config.toml
num_hidden_layers = 9
hidden_act = "mish"
router_score = "softmax"
routed_scale = 1.0
Below are experts of layer 6 (counted from 0) of a mixture-of-experts language model. Rows are named router (the router's row for the expert), up (a neuron's input weights, with its number), down (a neuron's output weights, with its number) and show model dimensions 120-159. Each number is 500 + 25 x the weight over its row's rms, rounded and kept within 0 to 999. Numbers have three digits each.
Before each expert's rows: "comes after" lists some tokens at least twice as common just before its tokens as in all text; "mostly gets" lists some tokens that are sent to it at least half of the time. This comes from a sample of Wikipedia text that the model never trained on. Tokens count by the router's weight.

# expert 209
comes after: " |", "-", "\n", " by", ",", ":"
mostly gets: " Chris", " Josh", " Jul", " Kevin", " Abd", " Sir"
router:513524508517487529515506493486515502467540527497527517503433501478533518526510528494473487502490496473454510531535465425
up0:513523524500447472479478501475473457469461485478491498488469512513510509509490511534531479447512523455521486449490492496
down0:496521485523532486514525468457551484550458512525530467501481492501468526485486487504488532534500481503510484508488515526
up1:505500491504524548490509528524475467500532457468493492470468528507491540532512530517548454509471482522486469466491544530
down1:471525526508516503467501484479536518450508472536524519500486480532483517497526525483467466528510514483555548499501495478
up2:518562465539521459521501488459487532493484526495483451500447551516489514530490494552494521476494469497509465491515496499
down2:479512541419519538465526494520505491514459492475521477471508471495506491488546518452528502539464456465501559526497499492
up3:509523548512479515505517509504519528510536479494530460524504494472540494559484493498501481478461501460471504506474521500
down3:474458469530475506515480492531510502508506518496456523467501499486522491449475476502527512522457493504499513494478484481
up4:533468459527503532504529537480469544480488537535530535537483508503486522511508514485481480485507506517470469487463506500
down4:509489511511537504544454518478505402528488463486470476476549502517549527535504519503494499493499539476515483483497469495
up5:485511461501545523527475516495551502496508451497502515500513501477486541448534480424514522476493492480521512499497523489
down5:540493540475450497481502485489480458499482505494493461478500479542511512526496493556509469530484498528506508485505524501
up6:532484506473469474497512507457490492521500506537541501505481490463513525531488489523483482501516480451490552516512548483
down6:468529473499557507493500476525514515494496475464461479519489558522493508476523512465487492474483469510509498519484466543
up7:480515546465513530529513530465501509511478483525518507527506526500491448490457526526527536543512497509497483529523497485
down7:479492520501455485469499471510521493495537525506497515474509501477535539501529474468553503475485497537500489474458498517
up8:539511455485503495514517505463500533521514492529523482495459515503499526524513537439503492459477510482468523474502484494
down8:504536541525540497523505509492482481466477509495552514530571526516496499473476511523493486583493525509528477546487529498
up9:537479497511502484527529498530489512521485486541496516474475489481510545525512447509492482480485475483515453487496525532
down9:501479462494517481518492523508533522546504496493509519495520530510563534476534517505515527508505501542505561491479490529
up10:511478543503435471525474485510437508453521472454512494481501517514527509479530498501504438487475516485467516520515461450
down10:505511460519516557498505511474540461512493522529483543516481501490476539521529521507506561491509499507529496506509524521

# expert 188
comes after: "-", " |", ",", ":", " by", " and"
mostly gets: " Jean", " Mr", " Fran", " Sir", " Laur", " É"
router:485506481519483512451480507465482500472534569546520517494498502523493517541522509474445485512509476474471530477486498463
up0:475507496525508501457470537491506474481565510541519493510491507491490489491491489455481512529504458502481525487539495480
down0:475476430543471490452499523531509519525478521488461523453486467503481457535489516496506447490455531501461508569504488489
up1:505521490484482479523471510468461506523472528472506496491510498495530503507542476521513510497487493534548513502488475491
down1:486498472484547525498508456479546471521449461483501518452492530528495503477459480507484443475509513478484530510522503486
up2:502481491501502437478498490507491489450481465493568445539485489485466553515500502485513491495469556503462546482519467517
down2:490524477518480490492517492500513522527576515505455493482493544499485492554492477494502500441504504523491469482507552516
up3:482527515511460515511510471500504532526492545499454490464486466549449528497516458534479510497494508537486493524439485520
down3:528514527504545485519505476500458556503519474496503498530560480491459483484495539483501510507529515503552491503547510504
up4:525529473507484530531504521496470498472497484506531473474455524525493523499473490442499528500560477482521498522494458481
down4:472506525442512501520496469510471445521520476483507473503517467524472477515502472537491483481543541457499486471508448507
up5:514513466514529489516474511473483452506471524485514500468457463472498502498528565504485513510523523478494465503487492457
down5:516474547453514522518507490491508496502517518497514487506500529532467489548513512459491500477487476546493492504497502525
up6:490495492533515477427455490531462532473517523499563509468510519535519490513532542535465505492439470485486481519501474487
down6:488515490462495516536483506499522501534498481503488499497483537510480498466487486524502497496526498530469511497501491480
up7:484483502507503468513490508471464472510485526507484535512503519531468498486488532539452510485503488461514538504516548507
down7:457523458477500514497455490469498524511500490504528504468492473482472487513513460497501462540484506531545481542472473528
up8:471508512484482505498537522479488526523537458492539509485510488471501475529526538422515489467491506542481498484472465482
down8:502493493482514486525497480503492501481488546497473479517478500524521505503492501448493470521545505505468493531515485491
up9:483509470468481519491511476539500491540496506518511534515506491525495483498499494509486534472489542506501530500476494545
down9:518468487511510530488513474465512529500524541524509516528547566513499521508442575528494478539537484488493506508539501490
up10:479528474494483460475487500491533519509504508466499522536474466524536476457494469477489500525506494489518517455517558498
down10:512517498567506482488498493493456506529478464494489431480499496499505478539527485498506527509510518478493483513513484497

# expert 28
comes after: "-", "1", " the", "–", "th", " mid"
mostly gets: "l", " part", " sl", " medal", " Ul", " end"
router:475473488489499512465464485507523513514507477541550507528506489501510525489535480496551479471451484499489486534496539490
up0:508469483522468477503467516494517494510515518521514498534525499502499487512545496509487508522482480497483503493543521495
down0:511486474445500475521479489488475527458510508525510523462470512503520485486500461479469478504513526509511466537478488462
up1:507471453506550492495486537543487524502509529522472500456481457491488511487496475537536520502502517522487501475481493516
down1:523466523500529488507505495490550523498536493486544492455517495430525518524525494513485455532496526493524515492437483485
up2:541501501521473440510500568494505508488476504499511529494499519535463473498478512553503476461490526461543491484522484507
down2:504513516481465516456516474513489528488512549474489482503544487513480478543542488502469517481537503498493480523488526502
up3:535532487463462454489492517542515526533508521468512524492516471443463544502483502477522525491499465486489470489523462482
down3:454498530484511503518466522514514463499446530518483503496494484483508482526531538514506537525520487501497481497500499497
up4:544523528481462539542506511471461459476514484537524472489499511493492557498522507491529470475507489480519542516483491526
down4:513504494502494474478491520506451535530531464504507491487499495521505546501519535453491529560509470501515550492498517538
up5:500492538518465486497479479459514456473523495533519485519484503470498436506507503475490517502477478512493487505514453467
down5:532523540492485527514497492498522501480496464474507473488482529481475524497509503498502451464475471476496552480472493492
up6:522496526467507485490499438517477511498480511483557467455516512495506503493547471526447508502505536472537528530494477497
down6:512437522562512488503449481560493485487481520491532537497466515514489495537470487504471578523534506527513533544485530498
up7:489480484473505509487491505483497557499505464512480459518530459515553534486493540472510509451492480530467469488522477464
down7:517487510533484521544532499506510499524509498545501487468444524521478484466574519525514465547505468489482502478511484505
up8:506506492487496496492526523502512511491482512505525533481520502478498542512503575500480485522465471519479496529462486539
down8:498510498536486504487501487495517520482515526503502480485495520494490424557514507465509464484491529544494452518504510498
up9:509515487480505450550501496517485430527488517496473517535528503545523538512502514471518486518465512464496536483498490509
down9:480503516526525519540508498469457525482508537533440495482525465498482475527505484503498480537492490474498506479526468480
up10:481556520477478542500471483512485468529462503464508495505530454522465528506526508521573506538477495501520504439473486488
down10:492499494501511490551479518495495496521493440472475488472480541508486511513512505543502521532490501441497466474531490481

# expert 3
comes after: ",", " |", ".", ":", "-", ";"
mostly gets: " K", " Y", " H", " J", " M", " B"
router:485458468495493493489479486512483506476503539492519469494479496500490471506485486531504542495499514514481476495490475456
up0:518531510502472508488523446462474521520442489529487466498532469565452524505510455571523488465466508457521481561501509492
down0:506474547458507477451495510526525528478485519493507519513541515472547505459503540461495473511473459474487469457483500499
up1:532486502512504507526514496485474479505506483482528487526533530506530481466503523501533503508528456517485518492496518515
down1:497506523521490468526479464471524518508517514534500473465526482442505499541478490516511476467490508469532489521477513477
up2:481463521517536488504496524530519500532515520534496507506522529520512466457479501464493509509505496525503486494481458455
down2:517511498517496464529521503482513489506473517459455514469524470487534518493525492498492545522496500508513491465527494515
up3:505483502521507486483493516498524464516535493487496509489479525485499505491469471512500504506450464531489516503506477487
down3:489484503512486537509494489473535531510488510576512521509513530535489473515523483513472492481463492539491463473485506533
up4:504546504483473504526453463506471478516481505512524529463498491509476548496520479455473539482471468442463507475484481499
down4:506497492527525529494508555518533564492493497503456529543510483508547520490484500544518469513508511526483518496517471511
up5:458507487499523535550490499503490520537491494525531530541492488462438533484499500458491528476481497480492524475507472476
down5:579490542523526486492504487541489524484525488500477501494559507507530528460470531500522513476457502510518485471506491547
up6:524474519483498522489507514474487477502514475528492486513467501425506460477517477485497497519494472494503494518511502447
down6:523495524519474493512483499532500519490489513518485532445527484486504538519444473508506502503490528526502509543502502492
up7:486496477489515525537467482527521449511528476485494465534484533464470485504455499443470433511488488520485468508486510479
down7:509501539517477496519495525484526478490456532492470445532535486499496501528512511485496547517513483523516482497484523520
up8:469505534501491512509532480504508499509508474518529521487511499509460532493518500492484479460518473493516547516456501510
down8:510493547523494507511480476518515547494511491422462541519554485459496490551498525514463521480473494489456495478459537496
up9:501461428487467485537481460523504497499460468522462521513493458491510504453478462469513494470479508523496538472473481551
down9:517490522512471481441530512540517456526548513460497521483500564482525475497475530489480533464514516513494503496501546511
up10:490517482483555449477502490504489557502488490530501530499543522469460476530461529526490518449495512487513509527494513479
down10:518507497510490528517497504519488502490530509455492488500448499529466555466517479488533474528493499515475486510498496472

# expert 211
comes after: " of", " and", " for", " Minister", " on", "ing"
mostly gets: " social", " Social", " financial", " civil", " Econom", " ent"
router:531515558519502510496536507483525526517504484520522495460501460496516480498471528510473503540505498490458498458522514549
up0:511512494488511512491479500530495501471557580508509530465514483509494504522511563468527499468491474483510460502519486481
down0:496529543536517485531441485509478492509502525491481505529498502509500462506475516507521475496504522461521530488467497515
up1:497457493509495484535474500494506505472526487456518496477495495488537538505474511504470515511489526488532516529470454519
down1:503541520437531504474528502481508542488499539484500494472535508528462517493506488498538433496529495515495465501476510544
up2:505485462490465532489508525512533486492520490504496479513488509513521517450495516519522520512489525517452564486524482487
down2:498468490523535477506487446457513467513472506475485485547493524512465493533507494507495525478521496490477498495473510463
up3:524500507487487507497479510510513470535471526522512505448527513503505539534476511471539482544499525466496484508507493501
down3:497560484516481497535483482523511501531520467470490546486505490473499497523478504509491470502524520530515521479461515531
up4:473464533524526491504505520497464527530520508495490480548515466483515504520515459517519537524493505559444516443485485491
down4:519502518469522482529510496506497529509517506490526431531503499471513510533515525502542448502460464445496499492482488475
up5:481505511542498521497521459498510483497496542430444530481475523532541520470522475515478535484492532527509415529522495532
down5:499494488498482479492503529532528534463531529487508514529521500447495495538492526462493514489486531492470538490496510470
up6:486522484487504431495489455499505473517469531504469498472493469522465514487483504503504521503516504492510516509484533517
down6:507476528503509516501493524510507520539519502538506482526465494490502454476509508504484475550518541508504467500495487513
up7:508444507508511487513509497521484494498467531482555523504483555508511533479488513500479476493480524477521468493498483488
down7:521454503509525478552504481492512497498500505485493495480491496508496504511470494441462495494509494498509479488478523488
up8:482521504498502504479531458479504457515527488458495516520512469480532524515512505494479531486487504550549539525497523458
down8:487501537470482453523503543480468526464507481534497487487482537494502511471539494516510511488498482455514529504467511480
up9:452470507509512480484498494489489513493510525486509479485465503521498525494532488520515490516495468493506521495508490527
down9:541545549472503448521456512503506485500514499475502516548505516513455477510477449508468525477499491492526513497508470500
up10:522503505531511490497509522526546473493529463516475467545497505460491528526474516514466520519513509457522457514518512526
down10:504518458473499489486460507521485428486474513504470495489503499526501495490480499503473531499518479499506464477523467466

# expert 53
comes after: " R", " D", "R", " H", " L", "D"
mostly gets: " w", " gu", " Rick", " David", " Tom", " Jack"
router:494472486483541503494504509503496514485486477445494517529430452494550471533484492480489485483498538480523494515506511484
up0:481492477480531478495475519453537521489490504517509515493502523507484537521481503485469438520488507524505556459489464490
down0:479541483489520495528499502489514505528499488503493480496468497453497462519500490511514476487470467528520513508524494516
up1:527504470466508467468519476464475478565493512499530487508521464479469494499503477486504537534524503506496495523515469452
down1:472487515476523544461475553487521481458501483475527491500568527459504513532451525507522487488521514481516487515504477517
up2:505462528490501472493485467535503526528542478475523523516475530456514483536480481545532502503510520467476498498470543510
down2:483490520502507496485518450476508476509473444504493527447476493480535491496461523483497469501477514500537492492484526495
up3:532499489479534562500542487495469497486493475479484524520490543478489484479526468442478486515498463526484547492515442506
down3:533503502554533533515518491448490474539511537516467493475495475474514489541465461482487536486478491489537449532505476474
up4:496521530491487445428497498478538523485473501539491519517538515514486495516493527459504529481504504497480544522504537475
down4:526538494501533457522447498503504489483445452481513490510510461518487493544491473450486478487511493527505486498481532456
up5:481494481527494508499490472511505509494521478472526511491504461474560527473447505459502515531524494481521534458520463451
down5:505478491530486523525485504518490498518480538480521530509525485518499519522520496504499474467506524500527509475514524535
up6:464510457492482506483491491499535471516543467459498482483521488511520514507543521464507508461481479534507528512564499495
down6:500486492479464550477503500513470530513478567516484501486487560495524498490526459471510449472496531500476467519506521532
up7:537526441504535467534488468538480526525504522534542486498494498530486479493462529506500530535520492515536456467497503501
down7:493433522505507515492483508480474480499517441464514483481518531504494484453462471501489541490501531496485513552498485563
up8:487524514458517519487435493566529527526514532460509490438524483517510504491493514490547502486522519515527471509527502474
down8:529493507477477480526476522479486520518515468521459506457480457461508513531518512487488507473509513494497459469517530465
up9:525501515492478451515526510492488463506495506477521530512488469521487504489529499506558527533507574485458492560464479468
down9:458485510493542534494492465486458504480478473459526499464469520500491522511479568502476545474542513471536489540513510464
up10:487548479534529496480481494505448516497512536491523525482524476508501519492555512551469468492464511487495486521475476493
down10:484495526557527518475495519513506561539530440498472496493515497482499490520508516511518476429465512501477478513500481505

# expert 135
comes after: "|", "0", "1", " Total", "8", "7"
mostly gets: " Candidate", " Turnout", " Votes", "Scientific", " Pld", "Gls"
router:473523527504539530532474482468499475480503510470524521519497474476464575515463511491513463539493487509506527531491534529
up0:466503492471475480464479489504543515484489491533513469491524502498490471513532551490511487483518489520485507499551524486
down0:500438478522497489504513532499452468523534539486505488489509479491528527475485516486506537544490495520520499488493506473
up1:510500487516525503497506492505512479489452466488499509483488562508533508490518482486487484535514506538475564471478511485
down1:497504529467503507459494519483494463468478534494492446519502497501496571487473535528524496506471489481468514494533490527
up2:535494490492475549516540486488485526506519466463497485478525468522531517496493542483492469469545516473464481493477521503
down2:510468515454512473504533504485535494491508513551499533556499519511509483498468441491487500449509466471475482453512546478
up3:449501530466510483455508484479530504482511517511519501495562518462501539482503518498473486521512481519509539487524476513
down3:509482535531479466482523468487431463485496506524510502536475451464489478520504529479521506488478480493505449492482486461
up4:482485523523527476491519489498472458542524464508480498485528493480542494475522516520484502489494522521505558486544520554
down4:514518560477534467442498510527493498517467500493485507500493525551424536529469460496500491465473544480516486501480499530
up5:494489491499480489539532480530488487484505475511523506494512468526522533460508498500551511492520495562483502511512484514
down5:484443525498507537454454501487545509497459518532542490510505515511490486530487499496519542507497490498507527535520514516
up6:497503496529564501499509516544512481463489503512536437485484507526504488543538534468480521531500496492537507500475477497
down6:500507485439468480515501478462504522501467479536508532467450448492485466507524504518455473473514497521474535537507480497
up7:436478493455485523472490472492547540513500510495435499498557527502470494487538519520515506481489502472511503506514489482
down7:532506541487471506544486503509509511480486507477466510502503502531500497516526489471527482514504483476509525467488536542
up8:487530478475456487456496477506441472487531502533522498444503495488525507477504481526483522499532506498457459509465535466
down8:531486479475476499520510482521524481475478522468507511531549524464539482501446451510531469520512528491482551511466488495
up9:510532502511503486509535476496489503511565482507477473489521493607520472479501477501511460506486489536464484454500550511
down9:498465488474493480516510493455519517519458545483541534486502506444531504505494527527482476544470502534519490492515540463
up10:519545472530467538504489528473535461515480458465521478499522549512453499546495487521541490479461504485472503499482496524
down10:480514514512531448533470497540449519447503477492457467512509474528539521485456501465459496520528485492511485471463471492

# expert 235
comes after: "0", " ", "1", "2", "5", "3"
mostly gets: " million", " eight", "teen", " hundred", " thous", " five"
router:489499512468526479508519499541511499487458472538512516524530540463481495515525491453559544497551525491482488549488507498
up0:501512420524533487500464532478507499459497518505506528497482495543492489460516507480538527498477525520494503494496558519
down0:512491525507501471483482455468515524490519495449477510495540497471541541525493477491496487495499540427499508495474508510
up1:507484471508510498492508493499488489485492570486511512537525451478505544500488521508478494460488465487473453506470460552
down1:512477518491505461534502479540476485504476470491438535503491502502478494495530506503473476507531503500480489496476501537
up2:463533550484532497495516514532471472534456520481483521534491509497495516487478510467508493514471523479502495470522473526
down2:543514478500447445507521459507453498504476520513497476483539516515505548525453466539538517464511485489495530510471557491
up3:516521506494481480509471500526509474409480469462554504546479465493539519535523507505485476480548497498483491504513503563
down3:511492471516500517568489464436518521586571521536524478505450526499480481508494493468483465472468505494561478469494460488
up4:490494510494484474511485527493509536479506445497476474447494507533506490510514487541536507482528514464483523452508537489
down4:541520522508520515478465498523532444504476524448518451499514495478504470500535504460491540479459500534539441524553490466
up5:509478526462492530476475518467554502490471526488536498501523485481488523497517526469501519501484477523496508490436518516
down5:505461471548550494513483523456538479487533525527456491464517522509564502476497521500528473533521529495503505450503526516
up6:482485462490514470522490506506539492507503481528464468547504478546448531523526497475529481535513501438481502471488498426
down6:470492504570516535483514488487532490515486519505534510496513507461528509432476521495529545506517534503489522526495521424
up7:481487479507497512451553488521499488510493457496503488516517521492519492500485497481544489522563497500489496487514526439
down7:490482476524482464510489506499497531523486521505511503496505500483453510517492504486529505510448484495532539492472546505
up8:515547500513499550478534484507449537469488485520464493463474491485504550484535492534526489490491489507488529489528524484
down8:516492533521491496535536483512480493487484529529512526483479509475513468539532521509508457487469505475463531513514527503
up9:540482489501466552482513528521495492507510493500492511460492507466552536513500502519508532512501511456496496528485513469
down9:478486544512517510476521547536499499505484467514489543468488527502506488517523477536485507485517539479478465516468508494
up10:505527499497466517469489530493520499494511476503466491525490512472525528489481486498519562533485463446540516530512537507
down10:500500485465514474530456480471514487477514510561473549487474489465506485500520498518470490504493433509504515494495455527

# expert 73
comes after: " |", "|", " (", ";", "-", " –"
mostly gets: " Votes", " Candidate", "Scientific", " Turnout", " Synonyms", " TBA"
router:460550512541492520505480514466511482498513547540474483526484489493498522514457477534519500468504496478511488502472521474
up0:481504521546497502506469498551493502491524512488513478531517523488489524474511500546515553476502485498491503436484454509
down0:503504483499495467514520543470468500485495473522496525524498476531545491481523504471511484528466522501513488449517487515
up1:508549515512496530508467524464517493518503491443531473449489500492531482496516534461503502552562524471507488523522466505
down1:524519486479500504521503528476505494484477505452484516491466505428533534519490504514458509488479481539462514485490474463
up2:520531513508566524525511519491503553475488538473522498514534518544465528515493505542534508510519472514477472493524487486
down2:511518488450524477504479469499470465522464512429491471535480516460489479479435473478530480535472483483483511463487505469
up3:456526477547528498495503493507494543530502491510474545531462471478499464531514545503532538525485494500507539543540456470
down3:515526517503522552484466514522528464472489468530524463502480459522507527550510493520485480492476542455556501504460500510
up4:505459517477500510501524524548481504425523487504504479534511482484491463471460511523477507470476471493456502526522506453
down4:507524501484490515534489489517504485544471496472519475553465513483458471492497487514555482550514495499517529467490523502
up5:486534499500482503503467496469508474485477545483512498521500557496492472454538453505507548481518521498496523506466516490
down5:513503529507520522505499480505503487539506518483504535512528544493498495558527491517452537493534513506508514503502500519
up6:529475577500498519490517489499487476523508493483513554515500492485485493506496521497459520520493500469540496515473548512
down6:479499508515514487510478518513499515506494474513511463479472433509476550438473491462506459523521498480548502465475535447
up7:566499488468547507488540493538513565482520482500508522489505461527476516510461503558497497502511510473492510505489457498
down7:506492476506516462471533489510486468488477495516467480527550461449472546469520545501551493525451478509516492484496500505
up8:504539523485493516488442461513498473539494510508490513528507492505477516491481484515510444550513486490518485440478539519
down8:495527449493465504504475480529546467522475472527492458479483509504532506479506495498531483511518475501525498475496509465
up9:454520481528474499488511469496497504522510478504498472487497491528543472505496536534495526508453470531508487511450539518
down9:542489467530501560516513542457535496471508494491495529462505504544474502511496483452505511530508516482501481456487533513
up10:491509494516549477522528513506495503495517477531478489483517486498512488516546516508484508527500530558490510551496530488
down10:541521476482488481447510497486496515496528481481460453482505503508512512467485525467527457444513487521482518494531503569

# expert 152
comes after: " the", " of", " in", " from", " during", " The"
mostly gets: " this", " This", "This", " same", " latter", " Yugoslav"
router:469475500491525487483471474460465475479487491511531537527488501503498475488502459509477457501481529513523441508456480506
up0:526496569500469513516520505469461491475539516470516495500487462501519501505495504506515491488533487503502505494486494471
down0:500480497517484505455506406486511515521504495466522499473512505486537454526489489475516499513491524466500502509521511510
up1:468455485542534469484474500497495555507513449511489528550475527497506527498483526493510519536483504512551507480522490533
down1:503456513519463546499453474482495484489498513484507476495470511513492507511521491499427491512496522485507487510532454517
up2:500475468519415475534462477539498475515509516513535466511525483510500485496461526525505523480541492487519462502487493477
down2:503501535500502517541495506475486528467461491416511512467472502479526477487502461517518532504496516542476486507488472485
up3:495487470509526444529467543483473532506498490495533534503551544453519486496528517467507471502500507528495472485511511492
down3:460498530499495520549515512484490453481477518499480530507464521509484520474502514533469501492539483485525539491531484525
up4:498470515514487477471500514476517479536530445511505532471496454523516514511507559479524514486440505520497442524508466473
down4:523476499488481497502508442519481500475517530524509470482469528492489487490499475509488472474517518519471549482524467518
up5:463486472483494473521485450468509500511529516509507452573526530534475480448496480449516500501459522498504510474513509522
down5:484479502466479514492499498510510521529476467463469543479515555527440522507475481463496486496524474495469497517518513472
up6:528486512493490499478464526476520473460484461552503483448494536503477519513527480473469549510510504467481489517500521516
down6:489502468525540508541522486504499489473492485505514477484516548489516491508483490496503447499505473481539497468504546488
up7:535500432456474465471480499530540497519537513506549516515551501493510501504510512473483511488530435487508483496463496528
down7:492497548479487495472515511489496444511523550504503496496532507482502529500478523507549515497477519499481519511499519508
up8:456502499530517481493438514501480447478489518489480499516504494536473496448485495498488518465517505528458442476501478513
down8:537491539440481472545527557556496517467534508482536490483483531503533474498490511503498538473523488462547510468525542500
up9:511549538474510461510500508456489480483502502548471523492491539478474477440540489485467522486488543515443496517504509533
down9:458483485462449486479505452533532534486466490513516442468472479525488468526512531500477487466530481510515517488479528515
up10:495496534461476502497522522557531492493501506557532475476478495467498508527543469531547536501507499510459450515511499510
down10:506479516517499501474472544474488531464512523509516489463543501514435504509464513552540527496518496515520531550501468476

# expert 42
comes after: " in", "'", ".", " by", " at", " to"
mostly gets: " his", " some", " until", " whose", "During", " same"
router:477487467492527487499547550494470480482489481502494538474456487508472481516489515484515546460444509547481488544485504475
up0:485459479495533493491503501518480472541488514489485497497502487456474514539511491499511495476496449500488475507517526466
down0:487515489542504460492474492537501518456550458517487502554446531521511506474521485499515506499521497519548506471493492473
up1:497478523493485494482543506486502491506529515531520493557487525426478508476513483504501470517505512506481535506519533466
down1:488508479524522501523479500540502481546488480508519517549510494496519476475520433513463469494505497507481491509528487533
up2:490456514492473491535491475493513545478478469471500497507510531462488498488506504462509518457464526509542519509495455502
down2:499475458512511482454512480492462511539458499494457513484514523522488478490521477528497485538478530532514478470523549513
up3:522485457518550503509502475504511460529524495512500500473491482518528546508524522498507459507527504513497498493533461463
down3:478481475504498508485503479488526537508483479511492493544545479502441477477477479472461484538565510531518501549500449509
up4:548466521477507509497533515537472484538501546506525477511525500488522510520448459515497533497496495520476484497488502491
down4:517527524451498504544501440501478548498452505511499563493560511514503505505474485495547523546504542533502504488512495490
up5:488496494515454447529510521471510490518482508487519446455497503489466533469500488462515496489513514512481490487499482482
down5:524463492492465499464490510496471534500476555491487495487503462542549512489516502503493500496466498495448514474503480478
up6:526498524477475534487534527501456503529465511465520528509558522490528488500516478453545495521498503513502497501450518472
down6:491518510527531513527485482498555470484554508499498502511499517498534507511477532544504498505531504532519510507536456550
up7:548489524496507463458469553510511526477510497480495507516487459527479506543504534488532531484486504490499491505467472504
down7:513465493514469514496511478500485526486481553482492481475497553509470480484490489469463453497519503481497504529512503487
up8:536542484497520499491442452496528510492439505471495492522527497476517504480482546517508496549522524506491554525478496519
down8:522511492482470534529507520501519531488499465552507493459493492505513511481520485482490544520500445495516503459516517523
up9:538517495513482507468529538541505448508512521498492491519507484505497515501494504515494486539536492455534502499501507527
down9:456529476493505518494471458469465494526540442494474483486548493473489466512508506468509475497475468495516516514482427430
up10:516480522541486497496486490479504487526527515499503533530497519474522529492509521511501443464492451539513551501510503536
down10:497473514499530463508493503495495504477515542487510441493502475522534460470473502479494492530525488509451525492472494465

# expert 225
comes after: ".", ",", " John", "a", "ie", " David"
mostly gets: " Mc", " McC", " Rod", " Greg", " Matthew", " Chris"
router:487489468481462458524463518502500474480520535523514533491504502474535484515529512498493486497480538502486526497489428460
up0:530517497472503551520476501505533509466493521506483477484468516514509534497554502456500474513457463502519477549493488548
down0:540464523486479511488572485478547486527505487524501522502532522539479490513505527543454534460497505471504505455574497495
up1:446511530456459502505517486512522522595528498532519499483536439525482487503471509512490497550489508455500508523486498457
down1:532474482503511526516511506471483467492489517510438504493478470477538529480498534458483507510485442505545531469465466514
up2:493520459477489554469482477531549494512482510443481543541518493515509437497520495489504525516510476494524501525492540523
down2:520457526468452466573508410490505530460557519486541498471529514495535517526466497436508475557505479514494453478506520504
up3:506487508494479493507507468507509489541486532524500449519505548508544501419539507473504493519490516528522478516509501473
down3:524541481495478485472486507492515504493468459477517480486501495489483482499485487524466492495522456475513514475530504501
up4:519471477483527514502493498476486512485512481521522489496513503504515490552517504490458589481503474502520488456542512525
down4:434515525527468472505516485498473527498511498509483506528493479492498526491473499457531512511496511446468490525528532471
up5:511502429469497451451471505456512481464475522500508467494497500458511506528505474497521498545495517512502470519515480499
down5:521553510527512479522545512515538515492471502482513514503476518534464492505478519456465542541486508500493483503467489490
up6:499447528553503534500519519474477497524493487493526516505537497494500532508528512465531517503478514468459478499489468528
down6:520507459441460483509493458499502474472525493484494461532463528507553463513511528510493480470529487510507504491489527488
up7:459475490539484468514488496470494502485511518450501525514481505510483488466500520478472538470504505504480475489490497492
down7:474517504513490522486496487478454504485508519521489498513471533511470531495520493487546465477486488478526505481534518491
up8:488504487501501543479464482502512519519458484487541515528529513491483504510468507500504539484516507477473505491497494505
down8:505495525486442487508521506519535485503530515521493494494470484518464523520490483527476475517489503508447497492498469491
up9:531528452470491480514505487534475473500527484516504479500510487488487510526504545498524522500451505459467532522456493475
down9:457421510517553519514475527471490527496463469501470516473518545506555527511477496509489516470545462522453470492477501501
up10:517486517517477529508463452517533506506492471477496521498517488526501533488528476490530517468578494491441481525517523514
down10:464495507500503473474494487452527507480499508482469506500490516505439501481524494486539471527514502527479533474514514474